config.yaml
d_model: 256
experts_per_token: 2
moe_layers: [2, 3, 4, 5, 6, 7]
balance_bias: false
init_std_router: 0.0133
norm_eps: 1e-06
tie_embeddings: true
beta1: 0.95
grad_clip: 1.0
train_tokens: 480900000
Below are experts of layer 3 (counted from 0) of a mixture-of-experts language model. Rows are named router (the router's row for the expert) and show model dimensions 0-255. Each number is 128 + 32 x the weight over its row's rms, rounded and kept within 0 to 255. Numbers have three digits each.
After each expert's rows: "comes before" lists some tokens at least twice as common just after its tokens as in all text. This comes from a sample of Wikipedia text that the model never trained on. Tokens count by the router's weight.

# expert 52
router:164107139120072157168129100066070154134089103052143114132099145092075093150091149146177191174133068121085148152073135136132154101128148127039167129122125107132127140123169133139177112082103093143106173105106110122097120111052087152105103150067166099141140125128142176144143120069101138124126114086131107103173089108129118162158130096117082114186162152096106103107145121131154139135116120144166096077184144087133113117089127177196118160108070086081125118072094104123149140119101164111082177187104143148154176113134115132086177132113061133134141148088142086099147151137209137141083142087152142151121155139099166103123137164150176097133144139122114150135126136125078161135104163098174218150060153119122156089126121170159173098156100204118108229155115117141165112107082127
comes before: "\n", ".", "S.", "ian", " and", ","

# expert 43
router:169086059165139135127139063084042181129120115072161151124153132132102117153101120113102168176141104131116172122077095137079123125155050175132162152163114099175109132160088117151167103108131130139119200115140118070170131153109093214139104097059134066100128102085080160149170129102100085072105130166111115137171119120151140133153175111155113168113161166106097099079168161152134117085084127127113117103103113125079155178121058137147172168072168110106059107104191164109149127128151150152166153178145149096113143129110112112124144154082093151124127098114065140146152120131141113086100125074098142136119168109089163142108140118121154129152094090137156140141094145098141125133147185045126144102146145126167150100130076154126105058108173120148048160149094135140098048155079136
comes before: "\n\n", "The", "\n", "==", "===", "="

# expert 56
router:165082091159123162136184093057110185162118116125140135102133113164114101129099136149099131159136081135105147110063136196112107143161096169137174106171099103119089086153131112133172107153080102054115205190125092087144166138095124178144140166083134088111201140135116141152177100051117107090134139178138171153129148141157175154148124133112101146105120135117129112112158151151159041107090069150117095115076095090101139205131119152162147146103164122109061093081189148129116115126154202157185175143088123095114104119127140094099195169117101134103125083117098088115104132099159099113167133125110127114129164084073144113088123125093152115122126134112182131138106150097145131137160131097169130127130133117144134119116061185136096132107147093113060190147059128158097101135043176
comes before: "The", "==", "===", "=", "\n\n", "\n"

# expert 51
router:131123153202087177155127105098071161153093150148140148044108227132104116105131160139114148141094094096089085112100093167090108149132143150135211075120103153122117107110109175063133141106118136117121160110101101158123107132125069207152180067084084118106108119158139152200103167054073110139048086174132115130113113162146125133137100146116134099116081137149145094148228184174108129088120161108129157099135104108147105129106132165140102148116102108191069074083145110087145137156142181139101141163063119135112110118112129129165144149131125150133176150088148147148150178145155123101104136092052082115135134083194127140068148122142188072140108089142086127104161137136135168146110141083129163096126122098157169129126109136113144096127157119136061153142124121174131066128095116
comes before: " of", " of the", ".", " to", " was", " is"

# expert 68
router:090166107157064159168129075129055170120080095073104106136184132064129148158098137142139137179076158101103200111123068176123112136169086155119180098133116163131130074161200145063127105079138130098117146155188124108116169093019127198138138102091192119140138161177146163111154117121039075110141120131058163122115165104110125152162131107137133147142128135148138112130130157174136129099087107172190171159130168104115145169169088142131083124157098114078150139095101115130111158109138174115166124159154123135044112098095126133138082089143099126128124158086145174114126139071114138076095156114102130124106110106150170086144130094125151118146190137197145130150136095130120173156091104170116130143112121092110143135170067113137128069161129108142143120142200151119122109117077095
comes before: ".", "% | ", "% |", ") | ", " (", " | "

# expert 14
router:137175131138139226153192080108055169170112115107133140094127124108146100151128138146131163171086153166068139178087133115146114103191109169117165133173119058124107129128185119089106142111166108083132154058128143082140134132079125142175131157044103102093114132130092165104147130053074127073118079116091089110099124102172085191150136182162150122177163154139076138191119097152122184150132085152123152136131133067151139118134107112120137131107132093140078064153154147117141088094130166066169144140157074172132123092100163154090145137125120132116143157149119144118127146152122096138147147082131159132160194131170167152114134177058217111128156168145128166090165137124099138115111102126176164082094123079150098106073112146149158125093150145119087166138150097138097058122096114
comes before: ",", " |", "–", ".", ":", ", "

# expert 41
router:135077076196090140170189097135068175176096113146140140063142135083118112098135194093148167154095111143093162136140142140064140166140103147133136075177195061173128142126107149137182189053116145136115205112113197084088063123098140175155117142050166100118103084124111169162082153104074113110155161157035110125173106099122083123137113106123162101121138153108117163109122181202163176126124106154141079127137098091108156120125102114158133081081103101138140111106081116102094112111170181158140118128124138092081139170120144135179107121149096144131138093137139153111162140146196100150087142157108097133170179099157161057148135129090158130141145069141175127128122079138114126166126142153185186117138145100141137123073168162121132137129144117156096162104104137131107105132103137
comes before: "\n\n", " The", " He", " In ", " In", " This"

# expert 46
router:092161102132043143129153059054085190090144123121146132111098201117154117136043156145132131119100161138136157128108094135100114100155103120088109072155096102147146076133179124118150063126121098156155170090117159133101101094074086161102124168145096123139137110165092177082130081097052101126143094098093145130110112149123124149114093185152169122110131144124063124135217128133127097116120165103184159117161079070138122222118078124125160149065083128142126110138130129153114059122135113140107125129149148129075120158109127104137150122089162091130154156142129131179149127084189150137118162113104123187144148129086131131125158114051142083147132089143080146075148082136143147112151107113110155134110123138152134114088073159159195078213135100073083170150113079124115134101125065
comes before: ":", ": ", "\n", ": C", ": S", ": B"

# expert 64
router:090122117161130160169152081086104156097127119117105129144149156030098150105130143168206188155143171177121109149038132154098130050219142171131143115149160136166104148114146130107137121162175099088075164114176142129122106146115129195172104138152147123141133099149092224149145113046077092113106128101063124077131121133098130227216081116155154148104085143099074140109185121092100143137144204171155198106105133107174144117126134090137154136106127160124114050119152154152153191164130178108099133195112074158085139101086185145126100114099139168136129139088099123155104114148115115098128086117107092106138144133124099122129123158107149099128147128130133100148141124148133118083109113138146142148112130169101119123118083148118130122118167155144139105109119110128095037134123116
comes before: " | ", "0", "; ", "1", "3", "2"

# expert 17
router:185117129154109189161163112075094191084110087131083130075158155043147114125062142142110155146098111099092182164135152158127132086183136183150177117161180142147093080138097154179147176111141094124049139165134095096099125151107113109152100135143125078118126117142129168149088130101149118081071082216120106148148104114134153136145131100147127125146159130091099101126113145175148200076102170160104157117115114062169155194125087142084112090116167093176125137079097093184078108148161161147115162191135152086096156145071136130133082116134139183125162162128190151112132078120144141058152135105158147085102166118177129160095197142141169126108109148132122120084134180124097121172103118125140152096135137085144126156123102145159163112156095142114130166191081138125117080095080110
comes before: "2", "014", "016", "006", "015", "021"

# expert 76
router:147139101192106175169143062054067213116110139146133143155141134154157159135115199116165145079139144078082145163019114110089145041139121171069203092199101095167160160112142150147159147088105090079161155063121109139122100116107102139145117179114129077091106109127119208074147144135142118098094126097119101131187148131122120153111074114174134120159134200090139114094155147198111174126150176118136158135122136108100141183139138121118095146089172088119128167147128133104088129113120134127090131106096112152087080084096183088121130136118095144070121157134084133144146128153173164135112139123074148162165112118128100165120128122093150096156166146140086148046101104085073154113116080113123147108095131140148124164070104144113124086144136113115143153087108148191141133135126117
comes before: "| ", "-", "|", "- ", "|  |", "  -"

# expert 7
router:126135138135116182142169084075108176112114113088115160071142129071167124149150102099164139132100123145131177117010119089124134100119106125116143147187152107110140076125098128100139100162109125146070201106081142052127073140122115147130144152127118072124132091114127181152143099052097146067131147122093134099135092097188106175142151118146119095163175139099121140120128117150164180132104150126104197113081100106130166090101124105160143144053106122205109097114126074125182152081151191163133127122112178107112139098125157162155141130139152140115117113096102154106115132101118152122119100104064108171130161067187137134101123152126135149108120142152120105083089183158087121125087135142165162127095181076134212129151097151113135043128084167122116140134140113166142007102100140
comes before: "\n", "\n\n", "andidate | Votes |", " MP", " ·", " Mount"

# expert 18
router:141117132183108185153179066080061194171140097097126107110127133095092086108120204111137183140129099152064152123073139134097127121200090174118172115155137133149178095143156157122178106121117084053131157105117109138138100094058129196134124181089167117109198130110127198123120120083088164093097140194092139127135164117165132168142144120159118108148125156142137127096184096186147167143111142125161109145110128047185197172145113141134108181117209108084114103122164117123124095081168140103145138159084121090111152105086147119114116126094152139160145126108163110083127100091144080131158123137122166103177137115139118104090169143142202145151139135154119151110151119113103114094107167100151152127120138118144133101091091193116144073061146145123087169121086115184090074135087150
comes before: " | ", "\n", " |  |", " |", "}", "; "

# expert 23
router:097147155181131155148145091068100164145092114081110118114098116070077076081046169162153163133069101145115144118119128154095124157157097255129151120138139099154060165118127127161180159138128117107134136113041099141139108135041158167161121114096127057134194110074149140075089150076021123104133176107128128088150149144154086109127154102136077171143119163086114065139112108136153153134179137122175158114096107106160178155122115144135155110120081104143135138150083125118120147117115130111144127099144121082111151091149125144154089138102112124108130197131082160108185092136105151136130147115113142128154144093129162146091116175133135107103154168197121141148184093147128124099147133111162164119110101086169110094108057147087145093087121094127109160134103113121140062195137107
comes before: ".", ":", "00", "–", " |", "30"

# expert 69
router:169118106174103187170144056064094160158116082022099193111103156070099115126133153132180133176091137126075133114117133193105116111169091192105181123106114162125161117117137173059205158089129089132153174138187101121154093136108091120178111123082153129082144131120087205134148102134072087113107126110128112119141128108128137182120107134152080102143073152111160150085124160175092164110118120146134078142150058041152146161110111152130132096116135066129093077102128132130084159134130097130094123165116121110093126134066161125124145120106163144118121102072105163144124119138134095151128125139150098136137156088143082093083147101136224124128156095118102144098156113112122120140061127093177125160134154104179119080101149171085131117119089146093124140136139129166118039151101096
comes before: "1", "2", "6", "7", "990", "970"

# expert 35
router:109148140162153170165102076108085209125157104142183173104152142132099124135139161091132195131128096157149163125061108143081098126176102148153217100153169126145121149091108146146123153142093081129081222087193132149128115080120071165079096132158140068162123172151124197074143090138136177137092143093120146133125110090161122127199079102135104101147140174129057108108170085200136154156128152115136177118093092114099107172152122129117085076069094128106134086184104094112141085129125126105121075122148112083113110130147141110122113149147123113190150166111168120136157105089145144064142107171088150110116123168156189111092138191120162109117133136152096143164084109142090141145077133093127155116057144103131143127090095165158170056125132137109084119091143128147092100138147076
comes before: "\n", "| ", "|", " |", "andidate | Votes |", " |  | C"

# expert 5
router:158100125148067182133154087076078180106128156104079123152115146118168138122095135152180162145080123120058172162000108156076103095218130130119159145131121155167129151174112142106155168140121073122086122130150089149087128120096152207158117147063120112170105108131102231131129091060068108038107153122014133093113100122142151175138144129164138087115180124114115132141128126118103193099140185126195167137101101121141127154124140144093167138105115101119102079112123092094097160102132166161098118155096132135103129145076121134151119097088121136143127121104117131099108111097097131100090124118138140160134155109138164165097145148144140116138171169150099123100136155163124121172100110066136150157119177132162127113125124158184149129119132149148078159103145076181160093098141125
comes before: "3", "0", "4", "1", "5", "6"

# expert 66
router:089137136156109169183085059078075190091161069094147090098101113088143115159081126113159161117135145116124121101104119132070094127170151151117106114174110153160140119106127156097178115119112059105155153129201167141121099168119083124134163115071165097135139138093108172144166153114078156125146117109086143112125100124114130194161113104166155126188189160141038141130137128189134158121131157153123142107111082135082157128118097117167102093149117081135081066118175157133140133102160170121102151154051109147065124166098106084076124087051122127122131135154075057179146129091140110123074136122131107159154181061106087159098199116073184087133161112156114149076091137098117103131148126148120157144093130086142146093156128173179100134139106107117100178151115094153093085115083122
comes before: "1", "2", ", ", "–", ")", " (aged "